{"experts_per_token": 1, "d_expert": 128, "activation": "swiglu", "routed_scale": 1.0, "balance_loss": 0.00407, "norm": "rmsnorm", "tie_embeddings": "early", "beta1": 0.95, "batch_tokens": [16384, 32768, 65536], "seq_len": 512}
Below are experts of layer 3 (counted from 0) of a mixture-of-experts language model. Rows are named router (the router's row for the expert), gate (a neuron's input weights, with its number), up (a neuron's input weights, with its number), down (a neuron's output weights, with its number) and show model dimensions 0-95. Each number is 128 + 32 x the weight over its row's rms, rounded and kept within 0 to 255. Numbers have three digits each.
After each expert's rows: "comes before" lists some tokens at least twice as common just after its tokens as in all text. This comes from a sample of Wikipedia text that the model never trained on. Tokens count by the router's weight.

# expert 4
router:136083124077114201112128127165092174139049121122072102122074140128125130153114207123144157107104129168116126129153204118103111106139148118108081109141070087119125145099089103088100078130070146174114091142128121138129106080071111100083145158135218168101095114119118097138144132118133087102
gate71:136157043153143160088110159197150131175143099131118158140121097098106093109146165132129077166117158127076098157120117092116089183097083101161210130190075126121124098149102148052145122168164159127072114098186164152155115138099159147115127119099082110112126104161105146117142064120150126132
up71:053215067144178180127172110088173077163120163113103128102130157128139185125098136148177119157130093123108118178166128123108125138153138097119123110175155190151111131111151088081123139187096141140166139151101120139137139076102142116162122170066073169106125135148082128129056106110166137141
down71:101143118138136105140142123140080101099162143121105170137130098177139181103135118171070150088104167142165092145132048135103120092083107121150171076152133169100105123164123159167179159147080150108138085101075125145127204171076143154115141160120164140129151170172076177183066136167121100128
gate72:191132167143107173078134118123184128162196119087152106106077108160115130124116127210113122119124135120169120119094096164110109077168112183087114148130137132155149153112129151150107111235112113152105119115141189151105121101088126167134124165081121141125151121187188054157129121074158125142
up72:142087164164113126154156104173087099102110085201166156158106109118165130133114140101118121103138175082127149137099181130119170169141104149103165143170103144050143058134155129172155101088173145106139144133065089103160052137201111110135113178094100139102076128169119126162146132178135118145
down72:100085091107122116084126144143138149170130118084180133103111117114152194114161083143124100172134139124141113144142116112101113068090130188136121080112076132158100165155176081167166198136137147077106116086085125140110164153065171121154119141121208072115166149141157151169102108165160128062
gate73:144142127170117072125098070125158136084136228104176141121109167137122125158105122109116112131133157127146100156122093114154108058089135131175119131067155116035131100170160135132071122076067120145111107132133170156172089143148143119076154118147102104093151080132197144173109093111136162126
up73:183137143125117146131098166099164094148112132170102115127124169143133131118179179083100144138110091070111100153083157113105167148110072208121126105150136084179139114201106068075112146184123150169160128111063094106140174105123140140104137186097127191137158127196122164124113141133100153161
down73:128123210097178174184091158106074164117167148133153146118162142093134079142100112124114074129083117098098116125108104084170083128146109107114125128138150144082121092120106133127110078084166071114147188126197070127057129136126095093121138113069134094116122079123132100120123176055120139155
gate74:170126171119128115135156122099165183145126118166119155173141148165200148141112100151068096164118140089121099109138142134107159124150105118095141098104204165095140113137110112189121155127162160133096129191208102137125129136114122170085069071131079144116153067161195169163138163112124067123
up74:165125124129103173122096196155112106136095107168107114159111128083166064137141184136151151173100093123138110116113100169095138093115164105094104119164103182100132118177126142156116134116139107135138078069154192063117071145142081088120106135148081171166149130085169143195175150178144080098
down74:176065121070106089085194167151159079112170127129090081181095132102099172052122115085131159187171147146133168156141123161108117096119093150186188152076147151150154084175195116125195154095095160160111129120123102123096111119127160136169135120122150108130128156145124137152123113117163123117
gate75:134137137135124156158147163136134133081108140137115145113120138161159107139182067147115110051127136086154129193146118129148099197154089137111145152115100180095088109115135177135147108144122127147142124098158066137129095054165173115131139176192065141163193064086147164161096167151185105135
up75:014088123100121165150047135120131145133210092167156106149121121174145135086154137123107172131139145108118120115152124101162102147155114126081174116164147103148036106120145085090107114126149085128123110131104112163127144154140135175080135099094138113148063131112103191076122140072141149116
down75:056181104103128103116184111106089106118123123147133176105145117205146194122170079144086104079129130060147180157118134099137131132110096096075178129186085125136122107093139109124127148127137083081115080127172093173136122095131112110169118153094141116188132105131138117094140136223126126088
gate76:176132117100164150033072128028081131204138118072134079122133139116130152162164176140200165153130151121139187132140094147114131120141137121102112136073084105147115154143114112162090175127149189169140132118092134165129139134092164122161126169141138144186126156174121153155127126155102149118
up76:081140106156108184095113157161125143117129178091141090108118012118129142109150105137110061097093103138084181077161160092113169083128127113136145107192126110180134087127160200134146096161133109157160108126162160127110168150161110079115137159105109152101177081148101089123151138130104090159
down76:159167091121122153149149150101146168196179174149142097096138104191089146139176157125182164168205162108155070071145125123157133092126129144096088218113133143166161153107135121158116154154129089175142150180173087154086126120134144119114154122139191152109153131111149122104121117122064165139
gate77:134111145148170116134092161111157157103092165133148144133136097129216187126133173073169114137128139094100149066163092147151108148124113115134089166099115174090122113115160151205104111190133137161145113169041156102162151140156177161115148156149115145143141106147108100200147171141058124155
up77:101122156163077123152171096172148154105166140173115162139103147185119125110094137135130114125142164089111116149166145175140104193203074110168143129106066114171173168159122125205142117102113117138117100175103106073154106106110160114083105198191080133128111109078124120166153155080132130112
down77:112102107122154147143131077059124103115105129098113139058093150124118099085112078099185132158171163176115119098142091122139149113090157162101172056134220166099094160159108151128085126050172118090152127143078072167142159114151105146151150105140141124104134121155168172084100150113127159138
gate78:149126134085179206119149127152122119134107090115143137104145170175047183050119163159100127172158143133168165152101137183119161136134103215123144089137137133081101155103130124119130118124154121123135056151141116182146096101135150129147085158078158148159122176128104125188129101111057146103
up78:152097101171159152121130085168083084115170094071153108116154114126172134060150107123145119093171087110097148127146188093151155139103126079137162143139144146161088107129116105138098139119151031109178173073141106133127096170154124103138183150106131154143148169092113129086050100168127077167
down78:095164145105094133134160086108170155163127123205143121133127152169131136114158084113132117217152121146117121081166135049172108145183111129136105169124126114131096103147169104140199144115127173109128130108113093114072182137208077107133138094121150115109145171206144072143133122144172142097
gate79:173122112110171119170157174149132077092139086132193147109166192160107128165083126105176132085122086154131093079075102085106172141084111161096137106152168056155127085136102109141149120148134083140153168108145107134107156156117136104177163108138136147100183163096170184079135121191142127097
up79:122084103128122107131210148145123090119103160128216154135131170119098154079145095106126157136120137142117072098119106118131150126099146206157094076143153151128134144055124187072095101107175118148111068100079076142158094089150109157133130131108121104111124132097106108122202109114057163104
down79:104144157146179108122079058136129141145098119059159152158133134145141102091079133192105155161108096128131133157181162208134033133121114081114192122103140171158120150113079161144122157163122122088109144162148154158080121170078162143178172146165109116171110119116182123119111116131116153151
comes before: "of ", "and ", "in ", "(", "was ", "'"

# expert 5
router:087181133080044169132106100160098154139109165084139118118099191167172145137154125181129133155142070154128078141114170151165119164167173098106043101135092071095119125091076125117113103196077159151099111129161109150133078127140110121099166161150153135115088099140144121079127135109157131128
gate44:159120171126092136146156151111103166125086175190104176102123133136143110132125177127134095098154141127108107043103130085108136163132162150109085173156095158040093142177124174205119136118113141199120112107180102118092162120147118079144126132105161167135176147129163168090098139191138161106
up44:102087133136124167140150099067134123076107137128163123127083127168073120162111124073109156113108126166122033109161099189148155140083152141042073155162126129065129076169157114129112096104119129143106164115116128176083138075167068153133158118116150161160128104153128141108140135131107175188
down44:162140143117129111097123119162103157147095115088149109100104088133065105104181199121154179121102119147131116066173072131162181180174194133100152185148170120166097127075111109172131144124160138139173155093207103155125098125163135117106077098111136193131140117143131139112107099187099119098
gate45:165192135129141095097177153104120119145092086134149186149070116090155081115180091177173108195113144144163176171103087134072145064134115096133107172150111128163094127088087138177083148077101170129118120119112123152114142155119147097131161153102092137164115153129152119111101153134080164048
up45:105097111124129154155087064135102109123134080100126079130188109101141102096096141156161159131116097108128142179094108105145117180069091114086139098157152109163143085161138112137189174163181163110180070083104197126103131150099137137135179136096178098078131094098127137185071100090121104138
down45:145092137154142147115175111149113158082092148189161178082093097084117159118108137114133081059056099148151149184111069103154090084140206161107111103192094090155152160130074141148128132105096104105107149111059085165127110139105107118160160122067101119122109117131133087097109142116135156121
gate46:115106131085109108104124100146143121134162152126114166136169107164130174181089176144146151160110105128152094126056128191119103079144068073079154116148089172109138101097103185153142091111135096131132139084189162166170157134155085174096072148070133127144140190093154119130134168159069133098
up46:113126125114109163130133117166131049121184190102101147092050113102107125119123201139119129149098130129103134114141161139167078131138094133045153160129162138135112083140149130082154201113145103161129120143109044105099112190116071141124067128161087119106180116119107138119106105127122196116
down46:138128160097122115127074123133103118124121084124138105203201129151102159121083102197167131090165107096163039158117120133094095061109073147093139077145129141136128157149107188116168075176117166087146167097158130109115149135126172110083122103090176168144141115129091110117157137171088153113
gate47:146144168141152136067103116166165109203142142228109124123105162124104110131112117125091178104117201101122081140143169130138141098146168166164206180127143096116187152124149137130145148120154100163154124136117114064134114162095160099113163131189078122145159131192097165136117137067140116114
up47:142085118148105155187165143119116077096136108079132090142115070103105134092062090105102093090146142182152149129112153171137142133117179112107113108130155129093120074164086171108090126040119142075114143148154192153101151118175181123143137126127170123101174077091144098191119147127185162120
down47:136125157135066131126155174170094147078088143163107109044117148178131122083153145105158133160043127096104172149081150085138136109129119172114155100161114157142089139141139134154110087139189110112145138193103102153089090159107112150123188139102194101133138143103109171149127143043102160140
gate48:099151091153120122145146129064191166148153172159060125102188177212104133132155149146086084133154072104167087143165130136118098132073150143108176125160129109111189119088160110150113145180108115124096104151168169125077116145122135183115107162142138081133177099140126175117119186109139140090
up48:074130105127095112196116108082188107167130176161142122113131145139167093078079152117135158157142107146161109175144104112096069185105128150160133130141213167140165087151116207150093101156159123131112107081107168096091075103084118129111092125091161120129148108178163147169119111153130147076
down48:110117100122169141161116133078168130121145103123121088153180147155163163147153161121166128174199077153174170123133085107140093074120153131134167107103111127163166127157144135105150086228158181156131135079196125136108100146119164122088186105161109065136104127152105150161136148171142193152
gate49:130141129114146140117135103067067139141093112139104158149173174179161098107141132185101114139122143110174147191162201027124086137122090125106143143126135074093071154036125164067134138133127118114136115118118122090162145140149099100161119146103117138117064128144099149178126167166175141134
up49:162073069097116140134115145178161146116120165128087128149118122157132099109104122163138136128204088152087094125100083130145141145106132096179097079081164114148184120081135157127097106119057150175153167136160014092112096123128078147167118146096149168167123129157162085125159105088139131103
down49:123135127100074156102132151144131130129120133120092143113143184169125134187096132152129183132140062100146111122080101105165112104111182158141142139129153141145104133069082173123107125118148147117119221135154093165108102064115089142143161106168207199131152117111106135118179089059085083085
gate50:089139188171094127175139137197120115069158139108139044133188139184122092093156147110174114175150086077103134162142129180111084099144175106125154118112137174100120173111105087136171126181125104175125143159138134115127131096079187132120119075110094101146165085166144131134110081105151162113
up50:160148060141053088139098152123048103074181110118089106123102144179096164113140099073124155137123076141139120125076107093153162162133113128152104136095111143115110126053158170167125120129087120122199111127124158141147143128114105087149088149096152162099087114129143104149112111132177134229
down50:186113137149082106061159186179166087119133150176139139148122133152147116167094136137133142040184170157085109096126139135157091087139164078092086104146106072153158114103091111108124101096130108160122186111122111138133103148138127173110184071197065116107126149099134149090130150139154087134
gate51:054118103170105138091136076082098111108083144138133112074097134143121103109102148112117074153173118159093119144133096104125162114160175186142146126115070132156043161090191136097100134162160115141097140126106142200127206117096141117131129099106094145142097122177197086128162180118130130115
up51:181156052168118151080120079138144135116138128169115111109145127209126100131085156090131136116113152096183154135093087111126117114163125139098094190155135143147162139071167158120172166108167079128137134110174127134082112130083138112101131154134165177118184104093203107115048158145173151124
down51:132105134198124082141186159122177101167135110131166111131133125220158146078081115150130122166152139101104149105125126112116152139150134148144113144159136143171149106139113136130112117158148157169105142118114113079155091093130028067142186130140187114098119138180085078065111125117171076071
gate52:142105106077096128207138118148076126107184086150066119140156189128084103133110140103131123135071174075130095142075081096135104079130163132079115138117151129096128176176184131120111050097150081141111136112105115145145141182126155130149091160156124105139130140097097102074072086124138075121
up52:145085116114134167137129135117108081136116129120126135138159106084106111124093141106110137128142111169213135138185060154103124175107069143142168140144059113145053127137120144049134105188116094122099121160144202118085123162103098184067218137145170123135137150159133156106123145135114110100
down52:102167108156173110143106194116081093145046106103095106099080153103121144075136130136131138126106152119128125204134042161131141136108107141134152106208121104088118139169124138148132105133155149096110117135172100177118121170093181117165208095071142128098109115111112126118085168109196135150
comes before: "the ", "a ", "to ", "his ", "as ", "by "

# expert 7
router:147101105100093218121105165133157110115134133117105105100098149114153166135135119151154140162136102125167054227102193077149154106118169103120092130136126111053123103108075110087112140129099131174102103141119132143123104131127108083142194144101152167073087064084165113121118126127066124113
gate45:133036106143089164091119186166125149087112160167160125052135136055153140121097116129101171172164094124119070096151079059090150144182108112165128091138111158159152107151087126124132142166146172172101145134108120073158193143099125132104146184165117133097138138140123136094177128139125115108
up45:158105146133099087100144079124120133109136145121083131093169103188115174157107072162069112126106116114094208167078123142056110126121150068097166121135106182156128115143175078131134172095170116090127101162107162109076071128123118159055143122152154175156081092115103122112138144168132104150
down45:156070169116092116135137155156131171176111106117144130123118136141099134153119192072110182123156098053109073136123096128151116139168090162118156131152099134096085123074123187067115148108123109144115126142130183118169212156154051109117149180092189155121168165177147137138127122121135103079
gate46:152155169088152138081107203146110112078114073135144111153138139104112143121182127099106153130132102172148219141106184121117155153129151144109193186158122101063170092121094117140068103137136097159094143096091099111090118110141138080071123153180131072090119097106140098136086108174153143148
up46:089101178092075090129114146110080144093159138150142144076100051102141100170149144138199120145130133120178055103189153109135110138109156152168105128123160076056129104129191111114158080095126114097149115086118079136102116079131135065152103133177105124116170100107159163132092158121102149117
down46:129147181139166105125098073127133139151156135165101154152130103113070121132134095109160223138165120151120128142089124080179185131163153118171108143143169102180100174117120130134086152145169098152149149202136172136135143100099075107147107131117183124194153102191170120068141099154146107077
gate47:093102060090108120099128116133150080133139171135121066108140101131145162225147106167110143107112164172158188120099161150066108177090149162103083199146116152190112167137163089148106132094108177107093138080153128119118099118147117163171121145059126111121162107102115154180116117148150133154
up47:104089082157173046089125142098158120163113179115136180140075102087171176132108128127130162116155095160164152163125204162098129122128162128130095140174098140023096169134149140102162139138068115123180094157089088152101105151100119104097145119137128120123094141140132130125140094081154176083
down47:100081045110133097146090167129116173106095129128075120139064129133114147140141155079159192145173091128139110117152066117136182116132134109110134113091111100154136125083160182102112138156140166185152150109058159113078134115159098156127175068165136114194161161143153079130178133092109153107
gate48:076132133077132171065091137116175142158108059131090095132077068117155129187065146126125086106118126086089126120124139113163143108166106053127128093151182146146134094105157183154153155148121115138094109118172130102121140141105126104082197121070213102153124168147129136148143172144108149135
up48:164130111122117101082071168162142172152099117080157142154125115088068187162112144158172145157155115103121167117150112093132117111131165165125122153131207053180167110082101108131184138110140144088100062144213139096138121106116118182120115131092123163140084122188100147126104148121161144165
down48:115145120122134134118151158158075162136116102105085073123127142168168094116145138124143140177158151096151076149098090170122085117131114149105087089153166188104032096123201195155183164132159144094154120102071155130045138135091096090113127122130151128152162139127145152175101126165125080123
gate49:126143080129125076110152120139086185104140161147137143050125124146126157140187081135136119154093186140128167139136111143104081113178143104183104116126166101141182097120143162097154127166164080162094128170110139146061108160185152152105154093147119145143143083171166168109087111211161166166
up49:208156117092139131110072172160113129108109106158143108131042101132044153129096108128176182145181142156118069141156146128157182134179130178145142046125129149141127169122145108150164111135145139143111091085170143103134120151077180131092104162124118096127133130142155190146138146067094137116
down49:187096112178103148112068139114132142172118107144121112117155115175091173135129099144197185093172131150139124084109118086144139174113116099119106172145127139149109164126098153150164115093072203172147132108167141106088145191175116154104143097106183083101167154138083138158084087175173100157
gate50:131149083126121050128131129136111163179114137194114187167119127090099116100136190134162106112102175080140114148112199122108130083103124151135111136108066142155171196137129097081174152101139096158094123163094112101159120101116154102087051088148129092133167166135198096148112170125146112127
up50:144153138141163165093149118108105154158073105075152134129106149177118113167091158158105156128161077070119110126109143158129095150124150142136196035112101072130205108184168134147159085128133166131130080114151162104088129127108118109191160114152132174045128164149146157164141111104134084134
down50:065094080164110107151163125097121193097113129107116137095153077179158105069135067083136099145149084106130104109163069136109119115126124090065129161169139129065105117145135115100094140131122112113179096189133156151150094120162161128175174127130136104124195156148187096133170139139178187118
gate51:155054154098126129103101109174189107133097187064171084097153146138142160087160161131134092140144120099142099091120110125132093152092136106091148156125169138134162101131135106161072123123087159176136149120118177132147101116103094104145115109123138102150182072049141189111093146174219159127
up51:176136104102176104154161133147158136116143166115177157122142133125125082170181084145184098122095096140144145143157112190121068128101135150121148105144156106167158118112111127148122065117196086142135109121146118189126148191209113123088093134125136132164098123102073156150111078031099097099
down51:160127083158159197141140084161127125077130176091165092158062114052076155122118108148128165141153155152128134147167102180146098086141105106106067168148143120133166168075101109120106101148101171166077097121107181118174144141059129133126144087134071152161146099097156161135086104115144115140
gate52:085146125091131040122134134170187134185152147125173140132064142141138169152143179158106154190194178113143094070152156102122158116105114154158096146101104178103155084084114134195128131140084133162088118120135147078141138140125100091178163123133091158129200108160121153173139129097120115134
up52:125076144133121163109066120060119192153112148150083125103151186111119162106134162083095117073138093075123123122139122089172110182144098093141085097099194145140075166097065113167129146174152100108192177133116128120175127125089155121170186152142138137144115110147150105108161107087146087157
down52:062127133144165172150144124083156142063144130156132148093186130123132160103159121152149106164151146080080161130162073130112172175185147129156100170139123117101082111183132156089095139109143080185083093180083134125192148167180106138143112130110106100095134201106143153147150122123087150082
gate53:134127127149149173137116108146116103144114147094104201124108099129068170087169137134205133092158107122055132136083140121104158089157133108103151156141154099191139148074132154117143077098111112136136075122158104118122130087081084115184125166152097172152186062111163110120105124174140057175
up53:147144113194073137146186136110180113158135116185120115123117175174131143081119180121132138140112109094180131106119172130142102164120114189152142142122155088196113092074093181127081117160112185158134148128082072134070163188139114173124096093119100078148080120128152160155167133179127120138
down53:135153101132112161142109096080142168086117152092127125109103176111060097153116138163108128142135114100141133170121182194153131091102121169166172126068138191154128140128133139158087119068175142157114074109118097134040075087168116161138162122110159185131084123163179143117189154090107144137
comes before: ", ", ". ", ": ", ".", "\" ", "ation "

# expert 0
router:138154124093077187139079167178101121101063143122114094070116146154140161118167169123152144165131098188126099172129167170098120114105123078058093091166128130103142083084059151103113135161176110155153062106120111145140121132102056133134140134132132109090076147076125121093092129149131074120
gate20:137125135143157119198185152111106108109127096084092130170111112083124100118096131112098145080086135077123130147104146104063143114138125175122134129136131136142122072182159092123158086170154149121044189178131164132108152114134151179150147173121103128200114185169078131171181136126088181152
up20:082117141159122119099109126160145182113149102131088115099070108138106172110155121116155204139133143136132077190062172125179113128106090130148152062110160157172184130114121167074137117187084149147155123178194091126081134089147052129128070139110147135132149170137127099151157095131123108106
down20:146113145023119126153142086176116145152166103154161142094132180101086117084150106152192148107157131123127102171110155189083179102084117142144103119051135096085152144129140182109141139114092078132099086104100076091164106115117144070092110112099173124117153153129178123112087155097131097150
gate21:151176163113186184144135208084160163120089077152074130135137124158170162135107115104165148116141149200075137140147087144139175157182144132092082164102165121134104116071144107108096133155165162107167140128131103101171138137101092131169124167122165171138055106065151122153128114151109094164
up21:138130127167119180134116068116146177105147174111115143128134128098172166151101099146110116151121172109098111133105103080126153188173123136134088132057162186140142157079183125104100134103133170168118122134163094089101098139148156116195125126182119130138098057061152076171148116132099052168
down21:117122144062151103179101145126091144131104110170138126085133097099107104145091163114062157140155103169166120127123107209120101104123141215116183062106184102123150131144156132126149094096191156131140092132148088172144149129073142182117107121184084131122085128189145183146107136168114128140
gate22:136131100141134166146100132155086116116128111108124112146138097094139145076177124122173146113169133121072171152129086109198164170167104114113140074157171099164125147114139100121166125112156140065143131146045077173173150125129067070131109177160143084073134122168149184148133084115083129065
up22:122132085140118130116151159124156152175167131108181112155126138103099148099100079101142114115103102063145134130114099106106079120199162084088148089117184155117138113080186134086112100125117143149121088085074224140162175138176156137156195128149140153134129087133176114097128171086141129195
down22:193114137132162125136141226141122154132125142128178106104098169089110167136115130087155122094098084132107068091090143113127114117108106096145099153125135133148137058170237077109109117112133112128139106139121156097098190145122096180177101164144093152142083140102129082131055169108103131120
gate23:095153127115109092084107109187136164155113121128165111173116137079161114157174041154057165161123162069106158051116131065127192084112161123093138170112137144150131133123124119091121153134115144135126107133085199208159123073137124152125133139150135125097145127099121114208109126158148130140
up23:190122104171168152122119122183145079147161180115139128109139108143128092178132122179217155157118095199118132133148143151130150127128119161129114105059144135175131093096134180111137103163118059096086104080154066123126142141183203128149171190137113166149100111114102137110135143108166119091
down23:145079142169125164098086103147177161161110098143101172136157153135129154117129126146210152146155130153066106122128136094143097106122153156165112155096140146115111091130049149130109112093112183162109127154112169159161157141117149117123141096105124148095114120054172110135049109108045070205
gate24:132121156180141124111146151057161119114114096158191142127128141141101156125131142137112148143103128103186153055140108117112098131121186145098127077157163129136132071097137105188107151096092064034077120107142120128116097131167094177102140091151185137102171086142195154143095089178131100111
up24:062101114194095120061146142140113196112140152162179094150160130140096091032157175134120152143113114085147144072161138144107151111091132221120119107167143144157092175125155092162107117164111085113099155107167122157119154079132159102115119077154165086122144106140140132139154141171092111129
down24:110137138143129162096116109117122119155100103119132096127145077123127190150108157092111155172174133112118124124138154102089100092162150146079144168151170134122104144132072124132141160150143153104174062143193154147136169171195078141151060119186056171107080167177113104092174103172103122075
gate25:167136146122099112136200142103137135095111104126118121151159114111051162138137102143084173117106123144078127121169081166157128140056195121138135149128104089153096135128137162054120127152130128130185125165193145134201131107151077190153125118163170147120121144185200139164170137158122160089
up25:103120106093156148134112129176103119211121110070156119137138150167149168173090143142133107102143101144123166113168130140101112070154153140116115106163168100117109077186152111106189125158174143112212101101067183132123079164113113071128165185072105154160115155180137146093154136139117112087
down25:151087104165113108105172115145100140109128095122139123114105107134175157096075146170102165112088145158112159157174153139063115109093104159115068141151112137180109137124223155124168148150099137183112147108119101101070154149074052128130162124078084136173164113126152188102125111196148155145
gate26:100199098130121169100063115170164126160111115149086114124179112101151129113220150149153098113136107150098093143178116090182143111114156096097129086136095167105127100166180135110176116161068159093127109179118099078108132065144164139130132128173106147180084085128115128095135139154069156148
up26:122135187163106142120054164142158078124116133136155108182173127095154115153154109110148142135145112176123133179154135123094122140177062117077127079173109088135102207116141153167102151143133215133180115122164141110160140161136160153116180177176126094099114121167145089108134088118159188163
down26:159161113103102106152121106094137154155123139076082155208108122218174110074109129118153146105143083148074175123113115127127123144107102131159132141084134191104089152125136195086129159098126097154131139125117108134097118131170192099090144175099180127176120156114174132169107184093152119199
gate27:151168106163100145160160187103090081154120134134124089123116112138137130136124115145144152155132126170162138086158097105144172132101164188140142062093097137164106099120104174202083146130110094120052136117148099124097097140067104119128099100135153059115126128112108152041072197151083160107
up27:114150109094159123148072091154119183093139075103153178061150076172102156072092128175132140162104110112128110142159104109145177128102113198154128129112131144132127110121167104151157055198090184130120115102127164104181181099104086125102129198122156124171101140083142143118163127168109164128
down27:113104095169112131126113150125104141066095115145138193129212137107128145110136072102147164144104179102150172075116072150130124111153124152113142139080108165174110099098156157118118119134119090151083132147183172134128091168182177148116104171112164105098159100052171097068171131134123187091
gate28:075156123140158118097164126110117132166148162103160111113117077158144083129173147126076186084189141144118115184126109127158134100159129178129089096072195130145114101094146077111120133097148157108148143157092073047107111130127171033183120132079147150123154116129152170125116098112164116092
up28:109105082184158143123109166106144143183117121149101067140146108075112139073110144156124097111115130120077114135108149162088130162104091087159109086085094109163133147147128151110088148193121165159114127131147148128171114117205183148120104094118155106138146151146054179148192074207106137086
down28:157104048176123123110173050076137141095118127119126116126153103151101095079139168142112148139127167174096069149123129077131110144146123150085104133228118074094160160101077119120095093098163119091160104157100085112180138131100150094143086159065149136129143124181114145100094140131143130172
comes before: "- ", "| ", "The ", "==", "\n", ": "

# expert 3
router:118116101086102130213105174134097127115110126113141141077114178166134137116139172139174123154106102152105106146167154109138111157108177109112052089102084123109165117037074171113137126152061077100117082149102097157179118145138124151132159166140215138102068104100132138131149115141119095135
gate44:110138110089077106096136164194163142130158106169111109149144116175069140111122083190148089065151147151061190142137104118079105155135087151090177142051133136098127133134107131091141156103104125125098106133185108158097106125137081145136103110104170200138146154106154181164105142111125158190
up44:111141076126125140210152162125129141111173130127145159118167086138085145111144132119200103155116170158131143095077095074113220150179106163153130193108111135105098139161124071148130183129140113100078112113151114154065123152148108102131138185159052154144108072112094129147157132159100132114
down44:109068130174127127171137173137143089119144110126123101091110219115130132084175110125102154131127074128116184166096173136144143075139142077120113047084172134151089118094140191151114144173132218122133129160138180145158106135149126094108117114148144139133123139116177119122134110182112044102
gate45:160139118160175120118104085174143134092130139131204154118169192155197114133156149138096191143119149090128099139163094176108131143162104116136085134180107104095168084139115103213128115082160137123105157122142081134164104176138138146119133075076172143151122113179116107135170167130169197098
up45:092155110125089177133098091147135104083141106158159149099114129160116157106152128086123092178150129150184190115116149140174226136101132125143171191052141141152145155081106120125101084157099134127101134106125132077133138104148140137145105169191052074135131092146133107146157083139130093060
down45:085170164181138139088119124075113141115135150141147162171118105133099148098099092169127093086079111226139133171161170079077115121124132126141102143157104106138146164085158115121184162199056161088149111148137058121127129159132131151156103212092178112121122128181155130121130114124128149134
gate46:108130178118073077143187133110170107139121124121113067085155171011151105135121111121123176119112150159158098186182108085147115081080183170126148146138169141126144111090130115133098112095157128141154159106173156089174086160099178136101121151106115114119103169156142170148120075102111161129
up46:123088152089177147092107116137103076105120130143117171137103119203097168131118145180184107102132153113114196139069123154103131146198179178182108176133114121172137159160113142132142137066171155149173089146084140106093140150175144139184110149136094162185110125127181133112147156167105091104
down46:107153104051137154162201132144081152186124145132167133072129141159152129147203155157113087070149072083127142142100140060129079153149143084120085126185145059108090135110118136130167096150113140169112120139195149128133109104140090143094175160130103079076135090123140155123128125083113139128
gate47:132152102146148129126088152106136107169151109125087174097127131132124157156204152091096108103097139094118107121112130083248116157150122159148108153128052163130133145132188141088137122105163152089128125115080168137054122169159096119144118177130121085094126099184187092117180108116100091161
up47:163110147130120107104193108150134123165094158121175165107105157156116114106108086175141158122111134084080112126076127111094122120107137165168019150070146178085110123098167131127091091127163079155119126096143080106136153110051150092136088107151158086123112120177135109098071112080174112155
down47:124127091141156130159175124107145138133105091107157083110161174094105143112091160088100088176110091130170136141162137115163110134176141169170120146111104152181066136169192171114115162097116191095170142165123139158088100134182175113108115165096123156112130150125104135181068093189073157066
gate48:198116115136112173078115117140140079150066104148142083126161098072086128162097203131037155082128098115177170186104150103117121152114128128058142172135127127101106108156125069145124098111175117110140156094137138151075121149180126122110149076096128131108115116094143124113097071142146093081
up48:084064130134080123165220115134135085126081096107143174079153141080111197138157106185073079118146074105077140156150133169114104108144125111074125101149123071134105116140118141102117114093178183136076112129101130115138165111152129109140170128161216105134099144127159133122120171128153167138
down48:148131105066164164062184134147146126117079107090217095175086125085101137091150139132106145109125104128124125163115127203108123113152087100052125184113155158091110062117106111147101108146148190169110121095176173121161142142076131147118126143121154082115133142100095106149065120096102115128
gate49:112090077152143155100096148104150121112105081143124102149148154000149182148154153174077113133190160091132110135163137148105085101084129118100183145100118074125066121144068154162117086127097131115101154133141082136095169170148110156146138131135133117159113137114161095154133168170180131156
up49:119200146139146061069085158073085101202157159117078132124155158101108140148142125125137141132120136159137124169098093118182101105175100173108193081135066101133112095115127163174111145156117163134126095117122154173098122164136111164077097140152157111101121145093085186154120145178112079083
down49:212089108111162116167114134161150151119089092134144158142060164076079150140154077113099172130155159092148153135147114100149110100106099107130105151044124119130070103135066190147133156113135138154109098081086144114143144181112057118071150084098137152132109136167126076128112121101099089096
gate50:131141094152053131085114127144159092133139136163113092140114080070139150144181136112091188153155101131156157131140066132121123083094110101099123187157156052208160117135112080138168117169141067133136092151177129126072121115120158156125184097122081141082092113087141159114098113110132139180
up50:142124137093112119165162118071124215110136079044130143164192141091138171124152141171157140136102121183160170066130155115123083097152115161105135144116157203168155143149132124128150128161120080148134105218148116122132118172067116123131050158120117119143140126122141180135097149135089111146
down50:144153121112146094160176141111134126124135075066177123140153151109164097038131155132133135173178121147091111072094143112117160119126154127097162106085158105140133159132130093104128064142174084157122187174112071152149120121146137109182111095155109055135066137107184088122080073095123137095
gate51:078174122193081175148119079162175177075162077124088126154128158146106132183177134141126152135078124038152222103128123126057114151130123116164129095134072126152137152097120168163105136136085093127114177145106121120152103127136116145118090150092154166144107133075134136098118149095097129152
up51:157128124130183102122078190183088097078115147131042129143123102201138180142074097109093129073132081106172158196129116150192125110112143134119080178112109186094118139155170188141130149132138106148139125112080178129100110130117087137121144095098137108163110160186128165147137139110117119144
down51:094121207113115192141130077113104185110089156168186173171152089109103135092129088117144140166163160153080078142135095165132121171094134124121141168156063127137086129077130133165156149126160153164100137140132156114185156169125150071128131084144151125135123192091126164175165194120114133104
gate52:115151091211105131123130134142041105148166110097140153165202150151076110122136133106058152137114142197128116133146120112161109147157139156112141122087101110133122093142127096152086139089130121187109129129103130077116127159118077141070130089202112142096198122119106123079165113181091103074
up52:129098217155139154166160164165113153116068118117160149153167109097103166119137101131102098148152165182158164080111100145054137139158111127139114124077133119174074096146164062130143139148065150109124122083097080102178138124109098159115127126123105116212080130129154144076177100157149141106
down52:103157122081130102104125118117152099089146085064137143144134101123133107082158144108143098154093111098147096129168148125114121111113086137140149073071118151109212146102151160127162224164123125078111057097121098168182139119162143167085086173134091120127128204133180129120161155143142188109
comes before: "| ", "–", ".", ",", "0", "0 "